Experts of a small language model.
Experts: 16 experts in each of 8 layers, 2 picks a token, a softmax router, a shared expert of 192 neurons.
Below are experts of layer 2 (counted from 0) of a mixture-of-experts language model. Rows are named router (the router's row for the expert), down (a neuron's output weights, with its number) and show model dimensions 0-255. Each number is 200 + 20 x the weight over its row's rms, rounded and kept within 0 to 999.
After each expert's rows: "comes before" lists some tokens at least twice as common just after its tokens as in all text. This comes from a sample of Wikipedia text that the model never trained on. Tokens count by the router's weight.

# expert 8
router,168,198,205,195,206,194,193,190,199,189,195,190,205,171,205,169,191,207,173,225,213,195,202,217,189,201,230,200,192,197,209,215,219,205,197,168,218,237,222,182,186,187,175,217,221,170,210,225,222,183,241,219,226,212,226,160,197,206,178,230,198,196,192,186,183,180,196,171,191,181,193,183,182,204,199,193,203,192,183,229,212,210,218,176,248,208,227,216,192,216,191,196,194,197,225,186,199,232,194,217,201,198,198,236,226,151,203,204,226,203,205,209,198,195,197,231,192,223,197,187,209,213,193,176,211,194,183,216,226,232,187,173,173,215,194,206,197,197,206,190,231,196,189,208,191,144,197,202,186,203,206,167,158,192,233,211,187,208,218,175,240,170,200,202,198,182,214,194,212,203,202,216,175,211,203,171,204,220,217,161,215,188,169,220,139,201,210,168,274,208,198,172,208,171,216,180,175,194,196,223,184,229,166,171,150,174,222,172,197,177,240,211,206,209,176,219,162,239,210,209,203,202,214,168,189,203,195,210,223,210,201,184,213,239,202,214,217,200,204,225,191,183,210,227,187,186,214,188,197,192,175,216,202,225,234,229
down10,222,192,210,228,205,197,244,173,191,182,186,200,194,246,190,238,183,184,186,208,198,199,197,194,180,192,192,195,192,204,197,215,163,240,191,191,209,151,190,206,226,216,216,195,228,192,220,207,175,182,165,201,207,187,187,196,225,170,208,201,197,199,189,190,208,177,214,211,209,206,217,225,171,212,165,241,185,192,181,190,197,201,180,203,230,199,181,163,219,185,205,192,202,219,222,186,209,220,189,183,218,203,196,189,212,168,196,239,215,192,180,193,196,191,222,209,237,173,220,212,175,185,222,211,165,197,181,168,231,198,210,191,209,201,175,216,225,197,219,187,198,210,190,203,215,225,204,208,208,192,174,218,173,170,229,203,228,196,201,199,229,149,177,196,175,194,184,190,210,165,200,202,213,205,230,211,173,192,214,218,227,210,192,215,209,186,198,204,198,214,173,183,186,228,211,209,184,195,195,186,182,204,178,201,198,214,207,210,162,256,179,237,208,167,213,171,203,163,192,219,127,222,238,201,199,207,194,205,145,254,180,224,209,211,203,185,216,191,161,206,230,204,201,207,201,196,210,162,167,173,220,183,199,193,182,178
down11,256,206,192,213,203,226,219,199,172,180,187,199,205,226,206,183,215,173,228,214,220,209,181,207,214,160,216,207,223,180,210,199,168,179,162,221,197,161,212,216,215,245,209,209,217,204,223,223,184,208,198,176,193,209,207,189,190,185,153,198,184,242,203,225,193,216,236,206,197,219,203,204,191,201,196,152,203,169,224,243,192,243,218,201,192,196,214,171,206,206,175,194,235,192,203,181,216,195,213,210,229,196,180,235,186,204,194,249,155,209,208,210,168,225,180,190,195,186,201,193,191,213,188,203,200,211,196,216,199,202,223,233,154,190,163,213,186,176,208,179,216,220,208,191,236,179,187,232,221,180,195,175,167,198,205,193,220,180,196,226,220,205,192,206,201,187,164,198,204,203,213,206,207,173,185,204,198,201,207,244,161,226,187,201,212,213,192,200,218,188,188,199,194,220,225,182,210,203,178,180,194,211,183,204,196,180,204,194,187,211,205,165,195,209,194,172,191,203,202,223,222,198,206,188,207,176,222,237,234,206,181,197,193,196,177,215,177,155,244,226,191,219,153,175,209,213,213,207,199,184,248,177,200,195,219,245
down12,236,223,212,227,223,183,209,224,194,175,218,207,200,204,226,194,185,197,183,211,169,210,189,188,218,160,215,193,179,200,181,168,203,225,201,188,177,221,175,229,206,181,209,206,176,181,208,160,241,184,208,188,192,221,169,203,211,236,201,204,212,206,195,213,217,219,209,177,193,177,207,229,225,229,230,184,194,194,174,206,204,203,185,207,178,214,187,215,173,210,192,167,168,192,228,220,211,251,190,225,162,212,230,195,201,235,169,214,222,199,232,206,208,175,191,200,204,196,199,215,187,174,187,246,195,201,194,181,204,197,191,206,239,205,258,207,189,189,222,206,223,187,194,199,180,182,222,210,211,191,207,237,190,173,192,213,197,194,188,185,164,202,188,169,193,184,219,200,223,184,223,212,236,216,206,184,200,190,190,218,182,240,195,218,206,211,201,249,255,193,198,212,188,228,199,205,230,250,204,209,190,184,233,204,241,191,207,222,208,224,180,232,184,181,206,197,212,205,185,168,172,175,200,192,222,188,225,179,183,227,188,176,216,177,172,211,185,215,180,178,211,205,183,208,211,224,226,205,170,180,237,193,198,198,237,196
comes before: " of", " in", ".", " and", ",", " for"

# expert 7
router,175,196,218,198,241,180,204,223,166,248,179,184,177,210,195,198,212,231,228,228,184,214,211,220,223,202,201,195,214,175,161,176,166,178,213,187,210,199,222,194,204,193,194,202,198,191,222,217,187,196,222,220,187,193,201,226,188,220,199,177,199,196,194,194,225,190,184,164,198,207,199,190,195,207,216,221,219,219,187,196,230,209,217,209,209,172,214,192,179,216,213,192,184,191,201,209,202,211,201,194,175,179,202,172,198,190,182,180,223,192,200,189,183,213,188,203,174,196,234,154,233,194,229,208,213,203,164,154,213,196,152,227,226,204,188,193,221,200,158,211,205,182,195,211,199,179,215,173,172,202,198,217,248,243,214,199,225,167,198,225,184,171,199,234,217,209,169,183,191,218,188,200,200,219,202,206,232,190,227,192,244,219,194,211,212,224,189,166,190,185,201,192,222,198,170,184,150,169,149,218,158,221,194,216,216,195,178,194,201,199,239,196,194,188,213,168,183,194,223,192,221,212,205,209,206,204,247,201,208,187,206,183,171,166,156,226,202,207,218,181,197,159,197,207,205,234,201,203,211,188,245,219,204,234,212,200
down9,231,185,191,183,194,176,201,237,192,192,193,206,176,206,207,209,199,168,213,190,219,246,232,189,198,190,168,192,210,194,145,174,205,191,152,215,170,180,193,173,218,227,180,201,198,191,175,234,234,202,172,245,201,199,160,146,195,177,186,201,198,230,192,192,226,208,224,227,180,221,228,129,195,189,195,164,203,200,189,197,210,185,223,206,218,201,172,209,185,188,205,209,172,189,206,182,199,202,165,225,238,160,201,218,219,190,241,184,214,190,237,218,202,182,203,160,194,202,198,188,226,215,185,202,200,193,214,168,224,166,227,173,228,201,194,224,172,194,190,165,217,245,191,202,215,201,232,174,191,184,198,191,207,238,210,167,216,162,196,212,206,202,200,196,213,181,216,180,208,208,207,205,193,185,212,233,228,205,170,198,207,189,202,210,200,186,195,180,198,238,221,209,218,173,219,203,196,194,207,196,191,212,194,235,227,189,182,215,198,205,187,203,191,193,202,208,220,208,173,190,201,210,149,170,209,186,201,196,213,177,191,215,208,217,190,182,210,165,186,212,215,205,200,205,217,218,169,214,201,183,206,184,236,214,189,178
down10,239,202,224,201,226,196,243,218,204,190,211,205,215,225,189,221,237,198,195,176,217,187,173,251,224,215,214,170,169,185,222,199,201,200,195,213,195,196,196,190,217,172,190,216,212,199,189,197,200,229,222,185,205,205,184,219,223,193,219,186,215,225,229,223,181,204,167,215,203,205,155,216,190,178,204,177,215,179,187,222,202,221,209,198,181,193,196,209,200,190,203,210,182,214,203,207,186,215,182,195,204,195,210,193,205,202,214,173,170,163,196,207,209,194,191,211,188,196,202,187,184,198,203,173,219,211,186,187,229,209,160,158,209,216,196,186,198,209,166,221,181,232,209,167,184,216,171,227,212,218,192,175,187,189,206,222,224,207,193,198,196,197,234,189,223,215,192,177,184,215,251,247,186,221,176,270,204,202,150,228,193,142,215,208,171,163,234,182,170,196,236,219,170,210,198,212,172,202,213,223,212,182,211,188,195,190,190,203,217,214,141,165,186,190,263,215,181,215,187,189,201,172,206,195,207,193,231,224,202,201,210,200,209,210,168,194,191,170,201,192,214,237,216,212,173,180,195,199,204,205,203,199,216,195,213,204
down11,160,215,185,212,171,187,191,180,155,222,167,206,203,220,192,197,242,176,205,206,196,206,244,201,218,171,222,169,238,194,190,205,213,201,221,224,214,204,204,235,190,198,204,202,196,223,178,226,181,196,204,208,197,187,200,170,224,215,223,217,230,225,198,160,231,208,184,181,149,189,190,197,188,217,183,210,189,191,170,214,203,177,220,205,205,192,199,206,225,197,214,204,164,194,202,207,203,169,177,215,205,221,191,218,189,213,201,264,193,210,192,158,222,156,155,218,180,180,185,176,174,182,228,182,193,207,236,204,178,211,221,221,200,182,222,208,218,202,197,204,211,183,171,166,207,205,199,133,207,201,213,232,206,212,176,201,208,223,185,197,191,169,193,219,232,191,221,206,184,193,221,225,187,216,157,200,192,208,203,177,170,188,195,178,207,207,164,194,168,202,180,189,188,228,214,208,170,200,206,178,203,191,184,197,208,188,232,197,209,176,171,172,224,230,227,207,202,163,207,208,236,204,211,189,201,200,247,209,217,187,209,193,203,178,207,195,156,217,204,182,179,178,202,173,193,186,196,201,183,217,176,194,196,169,214,207
comes before: "\n", " The", " He", " In", " It", "2"

# expert 1
router,158,195,169,168,208,207,207,214,200,222,201,218,178,178,190,187,195,187,249,203,189,207,204,216,184,226,212,182,182,205,202,196,183,182,214,228,208,222,207,219,201,184,198,197,197,188,211,180,175,200,221,212,210,210,212,179,167,194,210,190,227,222,242,211,193,205,229,173,205,188,241,177,173,221,204,221,177,191,206,178,168,168,181,201,215,200,213,222,184,220,224,195,186,225,208,205,205,172,191,195,228,220,207,212,188,182,222,186,205,209,177,202,196,182,171,153,173,219,206,202,225,215,189,201,215,203,225,171,161,172,176,187,204,199,159,189,190,197,199,242,210,213,203,164,196,182,180,195,210,137,209,190,198,219,221,179,198,196,210,212,181,179,203,229,214,200,214,200,208,197,199,205,202,207,203,198,201,234,190,211,194,159,211,196,173,190,203,203,162,220,228,174,247,215,199,196,205,223,228,205,170,193,194,196,186,180,216,156,206,226,257,204,197,155,181,208,207,190,185,225,200,222,182,198,200,183,194,191,200,184,232,181,192,197,202,246,166,237,250,190,209,213,187,205,243,222,226,172,203,165,203,199,209,197,173,247
down6,208,172,149,226,207,199,217,196,221,192,210,218,218,194,169,230,197,189,210,211,187,258,264,217,206,201,188,183,199,212,198,191,203,167,197,220,210,215,197,182,206,224,224,225,175,186,184,217,216,203,172,181,189,204,191,199,233,167,198,190,167,191,220,201,186,184,219,211,221,217,196,225,235,196,173,211,212,194,208,208,214,154,185,177,205,209,201,200,214,191,222,215,192,196,239,193,212,217,200,180,177,194,204,196,217,169,195,170,185,205,204,186,231,214,179,234,223,202,187,220,212,181,242,176,211,214,184,191,211,238,167,184,227,200,226,216,211,196,195,195,192,212,188,162,153,207,197,196,186,187,225,197,205,206,193,196,184,193,153,192,185,176,179,226,220,191,222,240,193,199,214,226,211,229,205,184,180,212,196,223,225,220,200,218,196,203,215,185,200,193,200,216,206,173,175,193,184,231,180,195,213,155,216,230,224,206,204,173,194,226,197,161,160,243,218,203,191,204,196,207,182,207,214,241,211,199,203,242,187,189,196,217,204,218,223,185,195,203,193,197,171,233,237,225,172,203,182,204,179,233,165,207,223,187,193,244
down7,217,224,192,196,186,177,227,199,169,168,182,237,215,242,225,183,239,190,213,214,208,211,173,217,171,187,229,187,174,189,176,178,231,200,176,184,208,223,181,189,231,174,223,212,223,207,187,168,186,175,189,238,183,205,205,198,175,227,206,212,206,210,173,187,211,215,232,184,177,228,193,180,212,197,193,181,196,197,215,196,220,213,186,201,221,241,187,238,191,206,172,191,229,207,217,180,274,160,233,188,230,182,213,154,192,206,180,205,188,213,186,202,211,194,256,240,191,177,195,214,208,222,207,210,183,215,218,210,216,197,207,197,202,177,232,205,187,184,185,205,194,221,184,185,219,224,202,193,179,197,206,169,188,204,211,184,221,192,219,205,212,218,225,166,170,153,219,195,193,189,196,181,198,199,193,189,225,223,179,216,182,194,213,202,168,205,204,246,199,185,171,222,183,226,213,185,193,208,192,230,190,193,218,224,190,223,173,198,161,214,235,188,188,205,201,184,178,233,226,224,200,204,218,201,223,204,222,194,178,208,176,186,213,219,217,214,197,204,232,168,218,186,207,206,187,187,183,199,157,198,198,231,211,184,198,209
down8,256,186,189,139,255,232,199,202,194,197,222,203,210,221,148,213,176,194,170,155,216,211,224,243,203,219,198,202,182,186,174,178,182,171,205,211,237,199,202,179,201,218,227,202,209,234,198,169,172,208,219,190,207,212,205,204,206,190,253,216,191,193,177,194,209,218,194,221,183,197,223,191,224,170,194,216,198,181,221,190,184,206,179,171,183,181,223,165,203,186,220,193,225,217,183,190,174,190,203,182,211,172,214,200,194,185,207,191,199,217,201,182,223,192,225,190,177,144,187,207,188,205,210,174,215,210,222,180,176,209,215,237,190,203,213,205,179,166,222,220,215,225,225,211,203,187,210,186,243,195,176,217,182,179,198,215,220,224,183,218,184,198,177,252,219,231,180,187,165,188,167,187,204,220,217,211,189,230,168,200,203,204,240,194,205,204,195,203,207,226,193,194,181,210,194,161,183,203,189,233,203,194,218,223,238,188,218,219,189,183,216,212,213,191,183,205,189,176,205,182,204,216,227,214,207,213,183,184,167,200,178,198,203,214,190,206,203,211,159,202,215,205,221,181,251,204,190,202,203,193,216,174,195,201,174,195
comes before: " the", " |", " a", " his", " an", " January"

# expert 2
router,169,202,192,181,177,210,218,195,224,211,148,201,194,202,152,199,166,183,187,185,205,191,196,243,212,189,211,166,207,202,221,164,226,180,179,232,199,226,192,186,203,186,234,195,179,206,189,193,185,161,206,192,203,164,211,209,208,198,209,194,207,216,209,189,197,236,217,205,191,241,149,175,233,167,210,169,195,244,180,200,202,205,194,242,183,203,195,198,181,217,213,217,177,192,207,218,204,214,201,219,185,186,191,215,215,226,158,225,197,206,197,184,198,176,205,173,196,191,199,205,245,214,199,174,194,196,230,180,190,194,196,199,194,201,224,179,243,199,188,205,190,204,202,241,218,207,216,219,201,196,220,212,206,195,190,210,202,256,185,207,203,221,204,197,189,199,163,164,200,217,206,215,240,193,206,235,202,208,192,204,199,212,216,190,210,218,191,199,232,212,200,201,217,214,212,200,165,195,164,168,193,221,165,202,243,199,197,193,143,170,191,215,218,174,214,203,191,195,220,212,235,218,171,200,209,153,198,179,211,225,242,194,160,203,195,183,196,195,209,236,210,202,189,215,151,222,187,188,224,200,171,213,192,219,179,199
down13,190,216,176,184,194,239,230,214,183,221,210,200,225,189,208,204,227,220,221,173,222,202,217,178,205,205,175,203,196,208,229,230,200,193,179,262,210,186,200,202,219,225,211,184,219,207,183,179,222,179,177,231,203,205,207,212,191,215,184,195,211,194,171,217,220,202,211,226,218,197,185,183,220,178,186,179,188,173,192,189,175,162,188,200,195,215,194,202,220,186,179,192,168,214,197,213,193,204,207,233,198,189,211,224,209,191,220,239,181,185,225,205,205,200,243,233,193,263,214,196,198,193,202,222,177,157,220,179,157,188,199,190,203,203,190,209,215,211,172,214,194,179,202,190,175,225,220,206,200,172,207,233,182,194,160,206,170,183,193,191,208,199,184,171,208,257,170,225,212,237,188,196,203,169,195,221,206,152,190,184,212,210,206,172,195,203,189,204,201,223,212,186,197,237,196,204,188,184,213,190,207,172,212,187,178,199,220,191,224,219,199,201,199,193,201,167,221,216,184,202,241,196,161,213,196,201,225,270,217,197,211,208,179,181,220,197,211,205,156,179,213,212,158,184,191,224,196,204,209,226,222,160,207,239,179,207
down14,203,212,195,208,193,166,195,164,192,231,171,234,207,218,195,226,182,154,226,200,196,210,194,210,195,209,162,191,199,204,184,220,208,195,193,229,157,171,236,197,225,193,232,207,239,185,217,220,216,228,191,215,205,228,186,187,205,174,180,198,212,196,181,221,191,214,169,188,247,183,177,227,172,176,193,199,202,181,214,180,195,170,203,172,184,220,217,166,198,194,218,211,212,199,181,176,198,197,172,180,169,216,225,196,213,229,209,191,207,208,177,210,239,184,196,199,209,225,223,186,212,166,197,197,179,187,222,181,225,190,199,201,192,191,205,217,231,195,225,188,219,218,202,224,159,170,182,187,195,168,241,212,227,185,211,192,207,197,166,204,221,206,198,180,222,157,165,193,193,202,228,231,195,221,200,182,200,192,185,220,195,235,203,164,232,225,222,185,181,197,185,221,232,233,199,220,185,149,165,187,160,187,183,207,217,207,181,229,206,167,218,171,153,206,199,213,197,202,195,204,214,210,205,196,214,194,204,212,197,186,212,236,192,218,207,199,189,185,196,206,178,184,245,222,208,247,196,226,187,175,200,204,226,197,188,208
down15,191,213,228,203,206,212,189,174,193,198,181,190,218,163,190,174,157,214,192,167,178,196,203,224,167,188,176,181,211,204,207,234,219,225,217,179,202,222,253,210,207,167,229,188,215,199,199,205,190,234,207,191,244,220,223,205,212,198,222,190,200,188,214,198,183,201,193,193,218,219,197,211,194,200,218,192,213,210,201,195,210,219,198,187,177,190,193,186,191,205,218,198,212,194,217,183,217,193,217,184,213,175,180,188,179,199,137,183,192,245,211,204,181,204,215,178,219,199,183,194,187,201,191,179,184,201,169,184,220,204,189,207,174,201,194,229,205,199,211,198,187,202,194,157,208,235,202,219,170,220,202,184,198,209,208,164,185,179,160,210,204,198,163,218,226,188,233,198,181,204,194,209,214,191,156,165,175,151,204,213,213,171,229,205,195,152,214,217,191,205,194,154,204,198,189,163,193,203,175,172,216,165,209,182,227,177,167,199,191,252,207,199,220,209,233,194,225,185,163,153,195,201,224,203,190,182,167,207,213,240,185,194,174,215,202,207,201,200,210,179,193,239,216,190,218,194,181,219,197,238,170,225,181,168,175,196
comes before: "-", "\n", "|", "The", "In", "=="

# expert 9
router,157,206,207,199,214,169,239,214,185,208,194,214,183,228,199,202,215,195,254,173,209,192,174,181,156,197,213,153,184,215,204,173,219,201,196,214,185,228,168,231,200,192,250,202,194,190,186,205,209,170,207,187,184,203,205,180,193,232,230,219,209,226,203,204,193,227,221,197,193,186,230,174,207,202,179,214,230,192,216,212,220,184,214,191,189,194,185,182,204,200,246,192,219,224,237,221,201,182,206,238,205,195,193,206,183,166,191,220,211,206,210,236,201,174,203,234,220,170,184,223,177,233,218,216,223,199,213,224,184,192,189,188,191,183,239,222,170,196,198,212,179,201,145,167,176,174,240,164,180,200,208,186,149,200,200,198,199,253,199,209,151,212,181,174,176,208,194,193,217,184,237,222,196,220,175,184,199,214,206,202,186,207,228,175,187,243,199,203,217,221,174,198,210,181,192,198,187,218,234,189,175,196,221,183,159,203,217,188,192,197,220,204,196,213,191,201,215,203,214,201,183,189,179,202,191,205,220,204,185,200,193,190,239,184,191,185,211,167,201,174,200,178,215,204,217,204,211,199,145,189,210,189,198,201,212,194
down9,187,200,209,208,172,195,225,195,224,211,227,203,171,172,175,199,214,222,181,213,204,212,183,196,186,167,189,214,197,209,223,180,188,196,180,198,188,184,190,174,174,201,229,223,187,209,229,207,188,160,225,225,201,166,198,205,214,218,225,177,202,183,209,174,195,195,224,206,174,207,216,212,219,213,192,203,204,210,195,181,200,224,214,202,193,189,236,126,195,194,189,185,226,203,226,188,230,242,216,201,202,238,191,221,188,177,191,219,215,192,242,190,213,195,211,228,183,215,213,212,202,191,223,167,190,233,204,186,221,215,212,222,219,194,163,219,198,197,212,212,200,198,200,164,181,219,226,227,201,224,175,162,246,169,203,207,174,202,176,214,202,168,204,211,215,199,232,202,210,193,222,204,181,197,216,198,248,214,201,181,190,208,208,165,170,206,166,174,219,181,201,183,221,202,213,225,211,186,228,173,193,183,218,167,190,196,237,201,188,216,202,214,202,184,184,160,163,216,220,190,229,236,227,211,230,180,199,237,232,208,199,184,210,181,199,228,217,160,190,206,227,175,204,202,192,192,212,192,231,195,184,194,180,204,244,150
down10,226,197,171,231,170,196,197,197,177,190,205,216,171,210,169,210,207,224,206,179,189,223,178,227,203,200,154,184,192,167,215,166,211,206,198,185,245,209,187,225,207,202,193,201,211,194,203,207,252,218,168,167,176,198,188,186,207,160,194,229,185,239,199,177,176,183,218,159,222,207,183,188,203,204,191,196,202,198,209,186,225,208,188,228,193,174,228,170,171,202,196,202,197,200,237,212,166,186,180,215,193,175,206,175,185,192,214,192,163,188,186,234,197,200,202,208,202,166,191,209,204,196,200,179,177,196,189,200,179,200,194,186,193,198,184,199,171,177,170,221,175,218,206,179,174,230,201,242,188,237,161,228,267,180,199,240,190,197,172,173,194,186,222,205,222,190,210,169,212,221,199,176,178,203,204,205,231,202,205,181,207,188,227,180,204,207,206,202,195,221,183,205,215,240,221,190,170,218,194,250,170,183,175,208,174,217,213,192,193,205,196,219,210,239,218,181,210,170,248,204,181,168,191,199,204,227,201,200,211,220,219,202,206,179,188,225,205,215,202,199,209,206,226,217,243,205,192,191,170,198,160,203,194,177,200,200
down11,191,242,225,201,168,185,197,201,208,238,223,209,187,180,194,182,178,186,197,191,211,183,228,236,200,198,206,201,203,180,177,199,180,194,202,257,197,218,204,158,203,170,224,192,200,213,206,191,214,203,206,198,205,159,198,232,232,231,242,200,219,198,205,196,202,211,207,212,183,234,184,217,211,179,182,202,197,181,195,202,190,184,208,229,224,193,162,203,179,201,210,209,163,211,182,201,202,245,188,204,205,188,180,214,178,218,204,201,180,212,205,228,214,194,157,187,206,219,208,187,206,226,152,175,231,175,213,181,224,199,222,165,200,182,168,185,197,170,203,205,183,190,185,226,207,175,208,152,187,182,177,189,220,189,223,193,223,195,191,198,204,233,232,189,176,216,203,220,217,194,202,223,178,188,193,235,241,237,202,207,216,234,224,207,205,200,210,207,209,177,207,203,216,191,189,184,211,229,202,233,189,222,172,242,207,163,184,219,211,187,199,214,208,200,190,186,214,179,197,204,219,199,218,240,222,218,172,201,225,206,232,243,185,182,217,183,194,187,190,184,180,228,161,181,173,170,188,187,225,205,221,162,229,179,221,236
comes before: " the", " a", " to", " be", " was", " as"

# expert 4
router,190,201,179,202,233,217,206,240,232,178,168,190,201,191,233,197,225,225,203,210,203,218,191,202,179,223,183,199,212,212,188,192,165,193,180,205,172,207,220,177,168,212,203,194,196,170,246,198,201,172,198,210,226,211,211,216,221,201,217,207,184,187,153,213,218,218,187,185,213,195,175,176,185,226,212,207,195,227,213,186,205,208,180,225,226,179,203,206,179,188,203,228,220,174,198,211,188,209,172,166,196,209,197,194,183,216,191,211,178,191,178,197,182,165,186,190,202,190,175,197,183,188,217,205,209,224,198,171,174,214,212,197,195,197,246,208,186,183,193,206,212,200,230,196,198,190,196,212,198,244,207,187,189,190,222,219,159,201,213,177,214,152,185,203,186,216,205,232,192,191,195,182,176,215,241,205,206,213,220,182,202,215,205,240,168,211,206,148,215,183,199,180,216,230,164,190,181,209,226,218,219,169,206,237,194,237,204,198,221,176,186,228,193,233,210,220,222,191,196,212,191,228,200,188,274,173,195,160,220,208,215,216,229,220,174,198,231,191,130,232,208,186,195,218,210,192,194,191,209,186,208,225,189,210,168,189
down9,173,166,229,216,178,227,219,226,199,194,210,215,208,213,249,255,184,220,232,172,190,189,200,171,179,164,204,207,205,186,202,244,211,227,197,185,160,171,231,200,187,213,184,195,212,182,217,246,206,210,197,192,204,221,206,240,228,195,192,213,173,204,201,214,193,192,188,176,227,196,198,208,209,214,189,201,224,200,200,156,211,214,194,172,211,179,225,174,214,229,182,216,249,192,164,196,192,206,196,167,201,217,189,181,192,225,170,230,185,205,214,203,196,196,210,198,203,193,215,194,165,212,217,190,169,226,205,176,224,194,213,193,193,212,183,237,174,193,217,204,193,213,216,200,187,193,197,184,213,199,172,162,208,186,175,199,192,172,203,213,165,199,214,192,194,210,214,218,223,183,176,168,195,214,207,215,201,215,179,225,214,198,216,205,158,205,205,211,235,201,176,195,168,241,192,185,237,187,209,212,232,179,193,241,194,212,200,213,211,197,179,199,209,179,229,219,223,205,237,206,221,214,230,218,177,180,193,207,215,195,159,221,218,240,189,206,203,209,189,209,213,196,156,200,244,208,208,215,218,218,183,228,167,196,238,172
down10,176,225,194,215,197,216,209,182,219,220,202,177,200,228,197,216,209,219,199,206,216,217,183,183,206,211,218,214,205,225,192,150,195,192,174,168,169,187,187,217,224,190,160,203,185,201,188,193,158,211,168,204,241,206,195,239,223,205,179,198,225,229,174,193,186,166,198,225,170,185,220,197,194,197,209,210,171,191,219,178,182,171,249,156,206,201,212,195,208,224,219,223,206,205,188,225,233,228,193,218,178,199,210,168,201,180,217,159,180,184,162,195,194,201,176,192,201,176,184,199,168,188,221,190,193,198,178,218,214,183,189,193,190,202,213,224,219,180,189,186,190,202,205,192,200,193,207,190,199,188,235,217,145,232,184,230,218,208,184,225,190,216,173,203,198,191,178,163,202,235,203,206,205,216,199,221,218,205,176,195,176,219,205,182,181,193,199,164,177,209,184,224,178,179,192,195,198,197,187,174,178,201,204,207,210,170,209,198,233,158,184,216,207,222,156,225,191,243,221,186,232,211,216,216,187,225,223,246,207,215,210,188,189,203,205,225,201,169,193,253,170,245,207,185,192,197,172,194,229,201,201,186,195,227,183,178
down11,192,168,178,212,210,211,162,196,195,180,218,205,159,210,211,213,162,187,248,210,258,194,221,206,205,189,218,221,201,196,225,213,214,189,199,188,218,177,201,218,226,197,207,165,216,188,160,204,177,215,186,174,165,220,208,218,167,193,179,220,189,184,220,207,201,207,215,214,202,223,183,219,179,183,218,172,203,213,179,215,213,234,241,235,214,201,185,210,210,212,200,182,201,222,190,205,166,182,189,175,213,181,185,176,193,198,206,200,158,214,197,183,212,216,210,184,215,206,178,208,196,233,187,191,191,232,214,189,209,217,224,191,194,183,206,184,161,214,223,207,232,233,179,179,181,216,190,167,196,184,211,218,186,244,218,219,192,236,173,205,201,199,189,214,176,191,224,217,189,202,200,197,208,226,191,141,205,172,197,182,197,173,221,177,183,206,228,184,174,171,233,178,226,189,215,201,209,224,212,239,222,180,187,170,229,185,207,189,230,203,187,226,172,207,250,224,220,172,166,190,219,225,161,210,188,180,178,218,243,206,197,203,184,211,207,192,207,165,223,225,188,209,203,214,208,219,204,220,215,206,199,189,196,177,188,213
comes before: " the", " a", " his", " its", " their", " her"

# expert 14
router,217,212,219,174,133,199,193,214,243,209,211,197,213,198,163,190,192,227,210,219,197,185,183,206,181,237,193,208,211,212,209,214,172,196,180,193,167,207,191,182,192,183,195,205,190,168,222,217,211,185,187,205,179,192,274,190,178,189,162,204,208,205,152,232,179,213,176,216,206,210,214,192,187,240,192,199,190,232,178,188,187,190,227,191,187,215,189,244,180,205,195,175,221,186,196,206,189,219,188,215,185,199,204,229,211,159,219,208,217,191,185,185,211,205,197,221,200,184,189,192,162,193,199,232,180,206,181,213,212,224,196,200,174,179,196,194,224,206,198,212,197,159,159,201,192,205,177,213,193,213,169,195,184,220,198,214,166,176,194,191,225,183,238,184,214,147,203,187,210,197,259,209,186,225,203,180,176,189,215,213,196,185,230,201,220,231,167,183,206,218,195,212,219,191,220,191,217,204,198,228,207,228,190,232,166,222,216,189,207,202,197,181,156,184,223,188,232,212,202,206,166,206,204,207,182,181,160,184,178,180,226,184,220,178,192,200,215,197,199,217,221,195,211,210,188,187,216,199,192,257,192,206,190,193,190,158
down9,222,242,218,195,184,209,186,190,194,181,221,195,220,175,192,193,202,186,161,199,250,183,193,243,190,157,166,202,232,187,160,176,183,188,188,208,199,176,198,208,200,199,190,196,212,193,170,213,171,204,193,201,218,222,195,238,210,192,180,212,195,200,173,197,198,190,197,207,221,199,191,198,195,228,180,211,214,162,211,207,209,203,194,175,239,204,169,215,177,210,173,204,205,161,195,209,173,206,171,218,222,226,197,206,152,236,198,234,203,165,227,199,212,196,217,175,223,204,219,191,203,176,238,160,189,221,162,213,250,199,221,244,182,194,207,187,171,200,195,235,182,171,173,198,214,193,194,198,214,190,193,203,231,195,208,198,190,204,181,217,177,227,155,198,236,230,207,223,189,192,175,190,208,214,188,190,178,205,176,213,169,209,188,172,181,211,211,208,175,234,238,170,223,242,222,190,173,183,200,225,213,187,193,189,199,196,208,202,216,157,222,202,223,211,193,195,200,189,208,195,218,232,236,213,217,205,212,175,164,182,208,218,228,189,208,236,163,198,172,201,198,211,206,179,190,204,209,205,179,206,206,215,222,182,203,223
down10,179,212,195,201,199,241,198,232,205,194,174,210,199,163,178,202,205,226,156,190,181,219,187,212,203,214,197,192,197,158,216,203,195,206,204,216,208,225,171,230,200,227,199,177,187,176,186,200,191,197,189,215,238,197,211,199,183,217,200,201,212,230,173,216,173,171,216,239,191,222,210,235,172,236,184,210,204,213,203,206,225,184,196,256,218,177,220,184,215,194,219,188,218,177,171,209,225,182,226,215,188,180,191,169,230,210,167,213,189,199,209,184,215,239,175,206,173,213,216,222,210,192,192,188,191,166,201,207,195,198,192,165,216,199,184,196,213,215,189,216,173,176,233,183,186,227,224,195,180,221,171,199,178,197,233,210,226,174,186,203,176,197,213,162,183,193,190,190,197,231,192,225,190,165,158,213,212,178,188,249,244,236,203,204,230,219,207,193,193,204,193,222,215,203,225,207,206,202,139,218,198,207,196,212,179,210,194,221,219,243,193,181,190,207,234,210,217,220,234,211,208,189,199,195,212,232,178,222,224,229,189,186,200,203,203,248,213,214,191,184,219,201,183,193,192,197,217,220,190,213,233,184,196,159,172,187
down11,238,197,181,158,213,223,196,179,208,184,221,208,167,197,184,179,237,202,209,206,195,181,211,158,235,217,216,167,174,207,190,229,186,166,201,176,161,184,202,236,214,211,219,212,180,177,188,189,177,232,179,203,223,203,242,201,213,188,202,196,184,211,222,205,197,204,185,198,214,180,179,178,213,216,213,190,197,199,210,181,230,241,198,220,159,218,158,185,199,204,209,208,226,186,205,225,190,173,193,215,170,184,183,208,204,184,205,218,200,220,232,177,147,194,217,200,180,200,205,214,203,214,225,189,230,153,189,207,209,183,188,168,221,228,209,215,190,201,179,220,173,218,215,208,186,248,218,219,166,173,206,202,171,226,196,190,224,187,225,227,186,205,198,210,206,193,180,201,197,235,202,194,213,225,195,179,201,196,198,213,205,197,204,227,209,198,240,184,137,204,197,199,219,177,202,187,190,215,179,210,224,227,216,237,199,185,193,205,189,204,217,175,222,216,175,165,199,182,170,223,231,176,241,212,150,213,181,216,195,194,192,186,211,198,225,185,170,226,231,220,186,194,189,202,225,199,197,220,215,178,210,215,226,189,200,217
comes before: "\n", " ", " 0", " and", " 1", " but"